config = dict(
    num_hidden_layers=8,
    hidden_size=192,
    n_experts=160,
    experts_per_token=6,
    d_expert=32,
    d_shared_expert=192,
    hidden_act='swiglu',
    moe_layers=[1, 2, 3, 4, 5, 6, 7],
    router_score='sigmoid',
    normalize_top_k=True,
    routed_scale=2.5,
    balance_loss=0.000228,
    balance_bias=True,
    n_groups=4,
    groups_per_token=1,
    init_std_router=0.0323,
    lr_router=0.000557,
    vocab_size=8192,
    norm='rmsnorm',
    norm_eps=1e-06,
    tie_word_embeddings=True,
    optimizer='adam_atan2',
    learning_rate=0.00272,
    beta1=0.9,
    beta2=0.95,
    batch_tokens=65536,
    max_seq_len=1024,
    train_tokens=288200000,
    max_steps=4398,
    dataset='wikipedia_en',
)
Below are experts of layer 3 (counted from 0) of a mixture-of-experts language model. Rows are named router (the router's row for the expert), gate (a neuron's input weights, with its number), up (a neuron's input weights, with its number) and show model dimensions 0-191. Each number is 500 + 50 x the weight over its row's rms, rounded and kept within 0 to 999. Numbers have three digits each.
Before each expert's rows: "mostly gets" lists some tokens that are sent to it at least half of the time. This comes from a sample of Wikipedia text that the model never trained on.

# expert 142
mostly gets: " ac", " amb", " northern", " southern", " Born", " western"
router:505586474413553510517463484493486525580563515361559450535500524425511519520480436419496505492570477622571475543452551496482501547454615580538468503481478423522517520454568556415537538362541504507450510548514540471407494505535482508532585485506511520459573604505484543523501381551520547485465480520546404496482511467418519495500565465558516557538474485554463429493429504572551515476497521465570524516490521483518513582560494449442465563472560486550465425469476574425481514570452475362459433519580531518449628480510528553527448429492466585525533455491492442483410471542600491524
gate0:480517459493576485546531502510378597523583552518481424392462458370511506524464436457524479509572460546506520535475504538485469552427508547435481559495600546461597551491575506470513532448499473533391526492539426499504476583518518551515487516430509489579525484567466502505487546612482523482380528502558624509449500484480463441606530520576518507472531531570615541434475520566431503535487429508553455449540492473497559492524505533496470542513531556515453567502540480468472555458499414526420533437513410386532555451579482541472552435586528526556458409516517637510489510544505489453
up0:505502468458560431559565596488462456541527527475544515438617449501453567558545461483514441502441536520546567482549446535544484464479460533436429486520532498455550529602567518410568498501477466445452576489475523419489553548504495492551599561485562460490531583561523560566530522508514470474438539443405500537475519469469435566536462525504502580570463612500394527482479530584530478598502431501607445508519505486421555395474510580502454517472496500618465441502494558567458476486517426485431443497510441464453443539524581493505420456456471487449584547621406526516531550541549563544
gate1:467423417536483496455531496558617481542467485556426431501594494407460455427485485589589477441465409436466473445485455547483515477482496544579499484491523524532401535555517480476459550602518487493540431556520456540381530561487527472450524530558526438562519555430446498484359482514539501413492477525456567459468564546489556489417502474449472493526493482503521580459402460445556487472580458586552537532508467539475511573507435512616463530534524440516460474543437535443504523477467498463545521546495441468512589549416520535573524464630514462505507509403427565412419476538533448537
up1:362557491561566441491377518554447354492440530474495494481597444481455457514529558508588522388479522490451485436512497461482512548510600559456600547458395522568443521585356515467538569519511481499520419632528468449467516498423524447418524559552478476473505489489525536438499521429446519464423519559527493463489528551470473476456516529467450562466574483529470569509492480414467455408494473481504526548456450490532590583541539572449573487491486482535459510462477504440468516492467521618533451497468420418504515539471464506580467510509510537464514463465417487525441558447580501492
gate2:468481531604496507474554543541545516499561433529524457518496539474414398525530509619508568451425474468495521515440571553376539485518526571477522584406473497530542431602496411473510552409404463414477457462479579394489530510575473437476499480520369464484509537499475514563459420508499540581492547424548538451454522455507479500530532420529524548434398471501583560451477495493430525444411523515491502551470535509431510543540489511557454563547592491408503528478551477501505528508522454495568482552523494534410526464485461508546529448462484470561474562493388428584593559542455571511
up2:579464471540520496620526452557491496493516585462475494462491511495509539478568453521532497574491501575532475483553515389537520422497469478474400440511419515513484522509462528568531548516496514515474541486539459514564426538537461579547531460435519530507397409571618529506521559537568485470581485572551406494484405573504462550478602525561563483497447550449557440506597524472547433544483441513556531475502566430493426469550516365473463516467475490493488481559485448474513527560507424566454617476455557399583482572603484443501445423508454483486458530514502533636581497530513461486
gate3:483405454493555479414550512465480452550585574484420467472424593510575490505467442542491438458533448486520447517541529406503490461452446598487582494551524493515494510447529543483547528498572518497446644499588486482450492511415518521495428524437454469544502515514490409518488458462531487503432507566513485616460486508515565475601485556468479497530539356496618474507490451477500441538561451448437474463541513462446530512543550487577510494547509508440609483441435523523534559512516497458481532511511608488512495419555338587433573432535527567437508521482558539532565577496551433531
up3:471413580499534576507415454582508527538510589577480590448483643591534463601458538482527517544493526418453410541456465496481494471495489561471517415482542492444504402470461477563567466519644566471383508545539491546508559458467542475489402469463443488570527467488520532467474554397533448454509500472461498513509524507625559515543455505562381420479404521509576536466441471517561578559510512529556452493516551519438557453431552453576500476488505556485465536421570481538435480510496485469472506518543473481529515529432453481465525596487518489528528481438396516545470521461571515430
gate4:540495511545582476525537476517556492530470532420547387586515559455458536498526547460445533527464594556470555509473406546515568530446461466461568533483550610390580511512423460382484420533417456506509530423471544482517486522502494584428505546530573586497464578575504577554499485488435445477446581493475543495468489462470566489581543594549502524519529479424436530406479500440525475403544416511453539403513526478490425525531512474468480518506488481520379460568493496485532511501490523470492492579663422517541578527527485519480568470501590528564492544526503547431543562464556458529
up4:491394462513520499494384556463516493495450436474451490553448580512532430587511527576501536597523493508567527542512471427501482541541554525527544511456471502562456452482521545494622515523428472513482423465504486486530423503419456438478487524467475483552439452495529516465480609489518470543495477515401468523520470496501490546452559404465488468512396481461521427641485528509532505548469580500394531422525486538559467502525521510520496432448479433521637509505482508483505571600516505593539320533486554483529416553434524447495376531570476414473497568522479407562509490545520424488
gate5:480417460490487528504518533517482607499607483481489418417499523477457537548479514444367492546504417410437466559459463444449431572545455489535477521540424398477485497513538434424517537511618506513516548499563511511504532425425523525524495545490478486353426497528489576543545475443518477496533574518526440631435490547511432521557510495569591442424450539517459464477497573602387538439438516485474572482484501520468525482488514582519551495533509476499562506550559475535354464465518527443434472482554534519454559530458452504560522436429428508610520487508548566504443511537522559523
up5:540532535483514482448533525432465563410607457558452536487499489483534529522535490466495538532474449525425496496546505522484507551406495542453535517540524426573529530488516423451485498429586489661456505564540548484518547453423523519530490492513535589411459443478483479472642523511526529510461473566499521513515414561564476523507504488569476480491400568489452447442461526605502494433458509525550593432492415546551550479539455665453496532592513497495508433626553475494539459520462516439563479505620438527436601497438483521513431476512494418479494380493584491482461486542523547520
gate6:549521420406531478560472523583509504534500407498529566529525468499443424488413573581528459538534497515502422423493546525605503485470481447408440557440562611472480468493560552505508552398421409433507508510494558477460496482453516490424514397523455509431576498437496518517453542597475486536519485494449523481465592440458502461504598442458468575571473427584508541538513453508493409492476500502539469452470454384483527518548474519475530513419579527516565494503441552544407448494515438435606538501487430534551526606571496536447547452516563524457475443509439493476450563527383512529
up6:559597533517505431441478509442441508447473507392563475426364517466492472461493511454523410533465472531576511423499574498476480467517411588547589504566563540563492376440557463562475447555565515547541525479547503434465410450477565459549496558512444411470615531528442510482495417493504601540504503450502538651496537467514492563489524472448450526442432588562609590541518444511518475473505430487471490446489493469490488533489472509489518474566474540480570516438479599474516457591541552488585557488502499476476492426509553503399514493456417526452511464459460521496508482491514491616
gate7:462541502529517507532487514549473484520459410535492566489507556481390457509523623594492566562479530487471525529488524572521517517475451501601510512467469494541519492534470440409469508448553443491519584479475431583417468514416588532474493525570505507474537528466493506488528505407489477579466428600516579553480488508516522433510586471379456564544481553446503420518529497556461560531449534447588545473538484545502528509535496568446458530488573389511467487400521436500403509574580534414491605537573492511457496525580467572459579461483431426489527500400417527530441398430517530580
up7:532489531520523417547501534367561473567475554442496476441433408492498473556543574441500422482479456555526573499500530490523476524516534440467509473437639534504500487503530528544492518408537464576525516587533550445484495538531632500521454571445447488469494392565444414532555526563518527469477528440511439572482510468501472563529502590541475424483645454504408437462545548495467474522456390524499532470426488480429523455554462531437510497542558438441572451591463432506594493572455559534545458481489494567507509553531567465551492542430563487530513459562536569489574513595419507511
gate8:506534560526476483491472476483430487443568517449377569518394502481465405525598534516500492514467556552458504510453534532452561532458463470481516535405542511430512452468421479521519499467552536528564524473472412441481579493588431437432561386570584462478545561578565572438378492613504492538473492568501522482479447486460422442481594361422545593446436460497437570428387487459473510535525499563450494471547485495453449493578517447452413423420487498487504523460515522494494548451501500483465481506459408463430530430563461552473502469509544468530467491521415513519546555528505514486
up8:576539539463435512488552493485420426520500477434487447596551527526498501595489482415430491468503461488437551506492578439441518401558415602480502444440523537487572496352510521506530519485498473511545444562485542546501400523454493526419542479549518533464519472481511515465510497560419501632434549474463463472505538465535567464525447583588415466556561572525431534484479482458429521471493494526531518515514555465520555416467568531531551500444500510579516442531581392519446575595451554550439502520423527468476528481499435460367479457505588583532502412429567551515543482457534512456
gate9:597556446540533559507466435503474455551500509424564496479592460486547399453427449630605547514449428520488565569482480520513545475459483545418547583580502498545540416373505513502507530518494453434515592531504512504519601433525575568483415520493527546429525529566500459496604504445521485548463532530594472546468519487536540529482449439499501563408461552458508534525571489470436505445524477531510510498533448542489488471492496540506405436412489482470431509555515506590486413465439540431399580480533330511462457461565484537586495514435476538485481502447497531492443533442492549474
up9:450491532562385452505562540515576494542418475522471494514527534529558424447470473497436464535576460513509461452502547466503482518526508503510466445520484517576404520488427522556514487515485487438510445511535497563503510451493478459427531510413477490488517334479530404495467577487477530408527441471533443355493489495508468472440556448522446470454555568514497550517606564476491535493417507613484455485520539634541422424526434460507519435518549578499549479483602479439475516532507468513486447431429537542487393525364514434428502503567475472482487520427435467519543645526528454435
gate10:508471445476487443520515522458420488575392444520439555464571512477566489501435547535531464387484467480625413490506487493569580465502484485579403537515553488442489497410509584471461433508448467491557543476601487497447565529425535493509448458509503457441561559497507501549453539598570533525546457521468619467446565567438525509515453599444442541453436542498418502437407501551443364497513547586502570490493502495562536563486473462497513517589482488481528550477524495449527524463584484519495521455569482536502522573574460501532478509512555545499417378554507427439482436472474525394
up10:560466479489494536432532583513381433417483531473557456538528467516437446475480548493504504459454458539525428538575518545477462452463508608526502514498637458461460468378492514425450478508447481464482468535459545449449613486435564500413412438467513499457538509486551441519524499517416500433487513419468614513502587541569540474485537583569465541547413528488451548409562443499469491543478557551531524519455546436433453528589452563526428519524534542411450492528468481536513591499531575455431473551552458522476527525569535410488599510501520563537424465500584439538432442500488577514
gate11:473443543513520491476511410537498550526497607465390536490452390532494463515513514516598486551538532547575521332486410537531448554459490518440525480431578525414567420509468505506441455545604462467433545518448522479498529547545505437491536434444455529526571492602465446495568518527615447429398471482537523469472468415482481528531537492494501526535532541423615573498492524525494506567503491446574514456545506473485560450542491569511440447474519437536491572410431503462425623543527457471491495487551489407462488552499477574468445483602489495543555496486496493427525448575473457573
up11:540472478483465494527473470461500483444416479489513554490545522460531549484502413447536554448515566565494340590495537511373517561489439401582484529544428483520514516602468480460484488498508526513468517502429492490522537529468446448589476394427571524429554483526461435494509573518482478526532498526566450567467539429531463527379469421417520517468436474478489489531577583562465466505493513482546494475492578572492506530510512394529556485509480548500506556559550511580464538477464471405495533500605525502577450519441602503537375456500522598394493622473497380520534474535512457513
gate12:534495571457433493448443521451537496543511460473563457487508533528526461473490467508534409508456517500548576554512580446438530440514550527474511595485430501409519484497545409507372488552429494491561549514486402485503515484467495454495494410591576482396470529501552507526562478509512370476474577433606492443449454406483467491479519606502527566581503493531358520501512480582493532461477437482393485479451553501471488485521519515527582568521466577485510413456561520509580544494514632409501596577500500510436510469552519578468532508514553612522499537527489464421513407476482520542
up12:434451556458411552456422508519370526598511564443525500464575509480525522579473503505423411449508438510585526461534369464499403482504472519541552531465557442537426515451526466471442447508465556496521439447506486569507489472466513426454417567436498374545441516614590516378444476513444522537491476578491499462487490511543527431474524491400487548491504434416488481598459488489481479428474423529472587527472579395442471507527514526473538486511535455528546478505552542539543461516501591520510474438590473499481494459500452529436508499434535504490609477537418516528559473564472560411
gate13:529441502485517480469498508541512488432509457490517453536456507443544474421480475580536570511553511457406466548494468508472518427421469549526521464457558495427508463341417500450568493471510437446537562493521551578536538510622589559415444527481537478510497584589491540567608459503493472460370484497640464575446544520473457468552529497468451550518486541559413566441485457583485431558554507433549499541538435568403476653593419493452454568457452455467464492505499495565525469597508528466527485478559468516475537406536509497552521533557447529525503547504506485531469539462479518498
up13:390432565554485586479526411469434500521476463460439592493545475494563571543487443554522499510493509539511509622558513542513484417497486514517560530481459583547583470542520500509504522454571514491472497502528482552533498493490484498502507401519487460518556494565504522436467504576459543467522435434558436465495475572503555461466561482523553444455431455443491461615491510672513530507586558513594527499522485587474561387435552506412441549438538559444611502480467427509372533521558536532636528517498530586563532448407473515480575519478459506510534572469488549548519535498488562544
gate14:506474443502424584526518434504427598524552504458414450490503451438577459505454495551458477563559451535522505541487477495513461551446446509552577560585459416539513500463530516442471461577494439499516555517530507555464589429495506577614562530472527440410552490459496456498515557486593499485473385587540461609472537580444562507486518489487493514468532383415460414505422548507531528470505533613505450536529527579570487489478505417543565467486493550495459470491412507472460398497566607419519475539557485410472505395465386517569530483482456475508508447485533529500490585521454556483
up14:528482501470612439423475484420610405540490438519539471496526531535436499526558460417502531443536497458476439541517528521417499465544447453452467398442626571495493547480533489416505433499498558573515430503528522499474490461502457519517421533526504469517440457523536506485459410513472474522633515500498496446494522510452482487509451523475530547456460529580565564618511546446463445531429517457530545550545451475497457531552539520507511462545464462456591534636577484478463482459434538554506644505373486478537436495564481466437520583481532426502670507504522447468516477449573564511
gate15:508534489489448544512528518510427528495512386517600574523524523458568521556559532529551470519575453491471549488406538566571485469519465534423545544478514543538476508499528346509542519464530481543590501538496470489551550433528541440500462431518538514419547496541551539468562479501410448504508500557461464520467560468533489523554533498557429548486516484579628489507464437375574496479503401507513546404505536475492497510605405497454533583460468629540483456366467476417483570414490504504460445525475532537582562456491461532498493490525492502546563419551442555545369561481498580532
up15:536540480489526550528495521474503552511502579538561404530562588542509581494462553560398542501485470539590603513498491567493542481425511489566508491480533436476505478516568562513504388547568445447470475532455523448501396540553535424458535536492446415562533536507587420447518472530510472404354513519481594445507520588432487400490509514540529461557582481524523453476567510537518505471575447428500445557467520513526523444519492506530478534567435530521525496645494471566439410389495562576394478489535509546431542491512476481468436483557518406536574505550520539485567474428530461481
gate16:420529521493434519493578534412417551575574464511551550551445498464536433457434503495519491426452435528587449417421535469515489468425506502474545575454401456510601519459461462545461482511524508492505422445517543524424462483479492434534420591470460492594519545558476451453474422424547534498470527494522508544449544481502545444497493541553515496593494416514564515517543524427435522466472482555543380485474522590469452536600464549546544454473522562422564560489380534532624534462561539450476510553499473530470469468523568513515587494502400461535561552578457501456450523569530443404
up16:543465481502456523511555509377534592478584436441514525484609545442495511542458648607471495449511460485572507551512560479518520552444470508521482552399609596499461497537493629505565438523531531530538477467470432422510376455501490450541408570533514535517449451522468496486471507537527352486465572371523496503483514499558546513520554454496504469525539473527499513512519490492566456482481472427505522396491484531479433516476488437480427563500561454521603375498481494493508492468497564519542541399515535501548494494516564547485422498501477571577534390497539515511507502476583514607
gate17:567559546579570375533571484492510520594566510496496506519467514558530408507536476525480499462464477589504584430519513419533497570417459591465494529459500462490599428471418507490437505523578504497481552495522434427395511468562461564514466473483492498614513519521495515481540461463655502522466489560496507519450508562460620381519488451461482526472459518581556500477493451531434504461395457400514498552516537492441540452573581519521455517481534423385498543550470596556486506403466537556439594466503482490463474490528551487460594447565464483441473531517493481432530489506535537579
up17:570474546541502600567526477489462490441527512585606538455517501500508487476537480508590605557583466466516483498466427507526560460563436457607476399561467426524410436497555557448541420501536492606544516544485508481525503544465517427534455426512506545465612509530525554569457429452466481516564524564448590430516445500536535439440477387405493432444517534439478562455480572531479520551503561543517502417530505481514579491463511520488595490618560559454502413526480488590409519498533518494561487526499497504536501539504518548494604555575477530387526519501481450460543478497470460605
gate18:474476418515470471427471481389533525466514551463445470466435501504562483475519484485435462488542457601568402561504477396433527554573520466545426536495552522407446487521508513487470471525478522515587521535564562521445433462440515559435379567555559468484462556488436514562459441577469410497552471550590558566443579451522475514522534551599565540405549526471433446515490537492549549505485466552503481463480538511463511554540574405514454433601488520447571435532490541508549499474489511478461469581475428443517507537494460499592544384496480503405498423469504459590456399425534462470
up18:488411539498431514538500493526441455456449425472526582477447477434457410509422566447507513464523461392447467480503519521506465476556542480531496477598529604533483548513471535500577575524576482573480577563525557547478577477490469473428637501551498575514510458522401563529613561479490518550620440511496549546502448488504503505486492459491481585569529599490493516533526437556543491536474475574558513459492524539547493504524496499491493629513437584541498490394427399453431561588522539431582488560451550497465586542559556500506420485471530539521440423474509471510385555500452500493
gate19:559460410508497540468454496498554507518615486575523511482529470572520487556521487522461538537525461504512511517535578488535592570534478591470578464469426411451544457564482458431462560464521444447351397430487415459552522464437509455537534508490518443465470540604486501410560459572455463569446561516576502455463505484420418547511518469474533499469514509524453480522514437513449535636518469468524446554490574480455575550543540531484468564517559513421372530480570508467351492468522537381470513526551517523476503540427516531573557477516393519500556535504514455484493450450554502577
up19:469384494507517461460555468548418461486537508455584432584498408484440561464495574540570538543500517565510447492499438474452532497506468550523473511550547529617476528409592579416510559505482568507499519498497547522525537530575554492560532493569507516473465476516562559486502482511473452563518462485525376514526457522562491518546522368405442477419526468383420479515440523444538616493481482538551515373526521440535543446579484485425448547484588443428381418471432505479476495430518572451592466586531510557477424449424502468527559465557477498462474488478487513472510449510512449504
gate20:475514484599511453435463499581436504533580494493483532477523491492513507431485493478411543497487523460523435509473440530448586531436450387475514561469495541485523522447528542461457465409500487466525476652476523466441512473444539500458454448519574519500524534483604523527460548530491452517558468475489493472476508539401494412470526537481360505419558429495475427503504545454470479521579587400469518499544445598435545630569528457401502480511426542487483397488390457599505499592556626486434480498525460463442550503538535516498447446510413579570435457482483525443487520441485518537
up20:507419513546512479502460474515507532432517595556492545394575489474429502451422512552385564572531457390491462463550512490425575544395572486550433523487499535495450512453471561430400487397504520491535512538457560462517482508467520570442492538547478553530478444514441540567567570643511507470558503507486430516481507578490465530421485537447496590507498471514492510428595560504483605485491501493546415477502506534503499539510542447444611616494402518481512412451525496523392462467495538471458530451591510420491467485431472484587468464534398505474594488517435505499470501482532468579
gate21:440447387573523519472508470357492483485518420425485429421470507498554471415494426459520577488498465523559473505411512447440511537527473499518515540415539458464549500477484502384394537526477548429473434485544549498560467435446461485513464526551448557495582485458458501426495451484476577521440535577443489414472550524598608505478524494490580547514472452501532524417559547425540509417518490566495470406550430537595554526560460460496452484561467518458542580574595524459558535406486590534558478491437539486586525485470500464413498478546465472489475484426448481492547522438582487432
up21:530494510485479412465490488505484506419534557480451458486506550553535511457508458463466496442584436454441628535506546532472464401482479499486487459420575476606412456429471565589590498522468483515535449485507518531471450504529572566431476510560518447515498511527529403499507562507503455495455495495567561508492499534453617494501510464532564504431404618450476556415549491484527515515614599460525516591480474356517515577485525474558487534556492562522553503538502527491506477557451578558497518431533439480659524481522460450432524506539491532419541507509412556579617537437514555543
gate22:506536494579589540504594464496518510561481498460478510535535535534499450418413422483459394506595498477597525498502476552470555520503372490524476535600487446489548433442519552402532542544472510532481535483539493576463520494458528631489463406446435484551485506575496518491467429548518509447494457567541470500446576539543563547541437526551448557444442471550558603516513463537491499472406462599474534521512595527400620472483403484525569526481442554524502499421555421503521554485489496496451430462459530573446564495599503516492441511446475612396497500454478506504469536496553572495
up22:544595485519496577557583498539525475547406524497556552563508525491448551498494466547454412527568450527563506503459449502551537511467507534527517471489469528436506427589582440424518463500502510468471485482476489527505504629546628468470478418462454474404455581454531554535485496454522399503420399516517522552477592511494475517513490552530521622496487537528530447507466375503418515514465497439442478564442600438470548459501552478498459472504527450584459478432433534565450464446425456444336471432520501503402529560527603512602522528573467476477545507541467502473510497487482517415
gate23:446457468589490554444503479548395535405475468491488534543557517518479495464582526502554479491538441485490437464523472525518570430496441508536516502529456596469511433385454464520412480497431502516490533493509508519577474382447452504508483525556514473501594528452522492450460510489533484574553440519409474453468564527454552462542529501501507470553573444530498525510478493428489563470445499528528505454570504494523667519453452529376539554498532506491498538400414479442362563549614522439511405461575414447539503426485477471604580556473408552494552466450473493472535559420548499569
up23:493504525475581430515560466457597533540458534485427456451365541479525587516500556520569480410465502445529542541478505473480433476514480477510488611577506494544523606569573552497519399508483452539454493489597481502458556500525537485520471561461550451513392524530477600569418559496576481480508537523489469530521481431497493513512513494554472542409516498445482470581453497546488420454547498580506487511611391454496441512501601467516532486537533471555499541553459572604554563480446463455526522417450508522528463478508470572461468511479642497493475480424465607546556472513338505458
gate24:595469438556478481592459533562515515544567470502517530422501566517528454452483569454489513523575471552521440532465474459418506461493507664440519531543539559615523456490540437475447599436507432507506510546519547428515521418516466536511565448482492550393456439560494465419517541480461492542507529573459460458487515538528592486562449471498509475487547499486485543466523518407556561477537443534351502465562655428549545594526440444506555597473524528456481480455467493480417529518559401531497492506514516545502495501477446633523466457463487490533501469524521457509487580518616426551
up24:462483558434471491529541461577490497526426564485497406537423431509519476427512462580496569449433481417469483578525538540556530507461520437569487508448548544465445429465405492488540456548534454475534571539530546500492486528511544374501526603571500409500608535491558460429544479479540524435445472436494571442527458465569471472471553525457400526640572507532479593549499476508448458445603514534559453551473483553530506513410477512428492384436518527599572561505485594428446454490513515430478494485532431463451440457461415482569556516524470541453505542531449469450466535464463482447
gate25:455555555513454528611532493427538495511530497523549494491515522399532521493479501492490578394565494422487482456537496471417484544518495457476545507506516500516515508488602477494431507513598537506538511468521472615581616465433455538506546511508483475439526473534479425483570496643576436399472527477489482479469579521405560399532462551532638463449483482561503507436443568532492508448566457428449473535546505541459502528464390440441496540505541403469472503526517453504359451552531534508528425578534477441430579488458484496496539513467527451484582407386524554475495472430518560500
up25:600439444400493518495472451559437560513599490496543463549555422539466522400478503542529437518549545569484561421480438507583532509485482505501528511537436532571416485454493478598565550494471578440489563442418565377551479501560483491452510453450540499508489527485442587505409392431461547476432501506437488495492435508509537398514539562520367433523449561439376454501497470464533485478524579567479512445475534561484570482531510536450436504510470506542471420425453556486483539434467489477526559499576485505506463482460524526569381442539516466505548450519411494418566507548467477562
gate26:391501482557489474403538482499489513394503491516448473611585498421390503564461504439529550472564437530471478431455493501509498560518452543501565474478452461518465499476515457503405655514537478502525550512466482469472522486487455463468426534543564428521506512518551519479498497503518396510533541638517530454487543508511527642604520534482549585511555449515508498543432466465548574453543419516523513442491480461374521537491555419394518480462559549494454474435479536477489434490539612467508556608519511479543484468373470540578588500495536512417525490442459527552430477523565491450
up26:531473482570568480503507578538579448586547509425584579515517481449466494496531536483505452498502485567520505431555460490562437351555470505407589508448529561463501451595459518482481555435427544420581529518445467535405439545468442511483513455461495472499489493504439575549561449411554511519575469507511431539494553507636518390573559504472507489561475512562571440457494457557490430587432496493536475486508577494527461444578531521560473438434537452385509442532457545521491527442531435522408521539526489512413460535448465494459537511523504515477498570539443587455462442485459404574
gate27:426485332546539498462466502474457424507535444495499379474513521501581389537539598400519540477461496556555497474400538530493501492571535601500548426475570537536511556533545560426470558597470520464517523443557515569428457464538506487544518498490591533374445524621493527415446496518545541455485546539546501554445571474527555401526517543570538504468476504562540476504482584508493444472516439522494534472519515502544509470539523535478512553574500473450569476483512528585454533515533433525507443508491533525615544565541518482553493430450496424528543527433526463600466484530472423631
up27:541518410572559599488486528522488498531506467513490508516553530484469526555511563508533435512488497551589452474497504530474451526584490523491565507538405484535498475528494510448508588560505566491452510499561474581418448482441539587429522451456545559506558532520534544479489365460550425501493489424499537380484641498477496451532433488585503529446484499525510520471461527561589432533567467455435561384474560552444523478455451594496521601433433576459552459501547463466446501511553483463422456423443469514434447423577552630480527457472462470499414487576481426539503533512469557591
gate28:477473388562530395493546491523449603476466499477521439550470597547521491520514635494508467499482449466522499479420538485478570568437509478537581496439466508483524457493539501449527480507434574524513467548548438557527532534492462445615417582477506500533503514554518474575523459489436479499505556567423522488452468525458526440544521498428532446485490502576546444553516496554457508478439438485431379469490494529498610529357428459509582576453510463465459522558586413457524453487569553485546454492459549553418445611529446508523483538552555442554507541441544530478453458349538455549
up28:528537506509489486528614554431512544547512565567615586507464416509432464529477540471520493523448490568415430556431529432562462432444545485529607550444518498526549503484560473508548532415500475551448486518472449494396584540460473485490487505557508477446509478474533492500489488443522498479527455368396481489494437493369487500441556584518542511555567510445556496476519418410450491612481503556494409598502471473488441538517507526522391556562500427500453501482476401486584521485456506471558412454450473538506468538506500509548468449502489473477556416580624484514489543489396462585
gate29:483540494516445469427505517591494476482475515509422519522522562353427524447474544499580523355488533544499514467449500546501415614542459436554483483506434595540559496430462428496500551439520536424499511541557528493422528501546506485479495612521460488451517534377563505501449496476433457484518588487531431505453430512418516491466510398332458505532478424541490491526515468505449422499537421509492480544525534488413481570417520526489523534513511451522488568567541487465433412516456465431523426523547520553402490504502497550460440550524485518606525524480521434438409454434568542545
up29:438461433492560495456525486508544555535437531451475456543514504515487565455592414432547450451536447512498577521514461560485460552503502494531465479478509499582457526544517373487506518449443510500545503495518558411497627507465559607568600520617469548506544473515507457385500486496518492396459618494498543484499511528583515381549400473364469489569571488529520605610446485444548457526543516531539507555531427509474516505439453417478529513472530491505519548595548635460462497441460566463476483541543450551512459489517490472535569494530441460481466520476568421438443504491551455527
gate30:503527523459509406509498493543432538501533494527478506518591561463523459462464602529511523585551510539443467464421617473428536514549528573467472399513564513524396494545553502458574491443486556533479415533468597548530452527509477487396473486503501636423607556488525493503506504494494421621436489535493536472414436471570493474591488465546523533558443493583548468429533491523463420493460404475526513571522515434514531531525564488504509511486484523477515443555572502487493443515486453325558454518539498449492429564467523527603535509535553497543547527610591401562481499467524498501
up30:457541573501501449562533470525490538586476564585478449528564535539462437403579571497505578467525452476421483588485516534476572450455565540444510469563596471416496423512504524514513497462487466477570578501571526529507460469558472530459519473509473494444496494521563524426509532558416479605479444459558492478501585562528448515554392543442516527460523589602460512476518459533504462409520505508498533469497492525476500536623620486587555464445425512485472504537427464531417487583518513375489543522660494544550549442502502483569536554508586526541588495498492465487428426427486502457
gate31:523536502501532493561499477444457614498559560515523476502523501446470556557561458495489551501528485574517530550511499565475467472478501534492519575441480511479467498410581546475385549554441471438541512473470436482464547504482519522399378573482458450482517492507464472456589443464464580460353509511530479410424573506510548465596481562571624461449653469489570496491553514470501459404442509527493470484465473497482446455520408528434617610547530487503483440539517553431560576539497550429473608433526458531509466524509507545497590489513530562576446523430507514511516465498482593470
up31:572524470486496509591516555488481483491497567494523366528445520477481520514427477540418509420419597507506487488477449432542499554496498484482416465420497418386483540541521461524521436443446508530510503503515518612438577530512485511471520486355580554506539512583554479439459482524552496457577591506504529500489510446565438444552521537595444466444548579533503550515449447430406439424521541435487582487436506460524443477527481500532516473467496555548502438432525535387585590598527336479489544458512512484399532543539472572461515528513528538580469507493564540576497480505512471488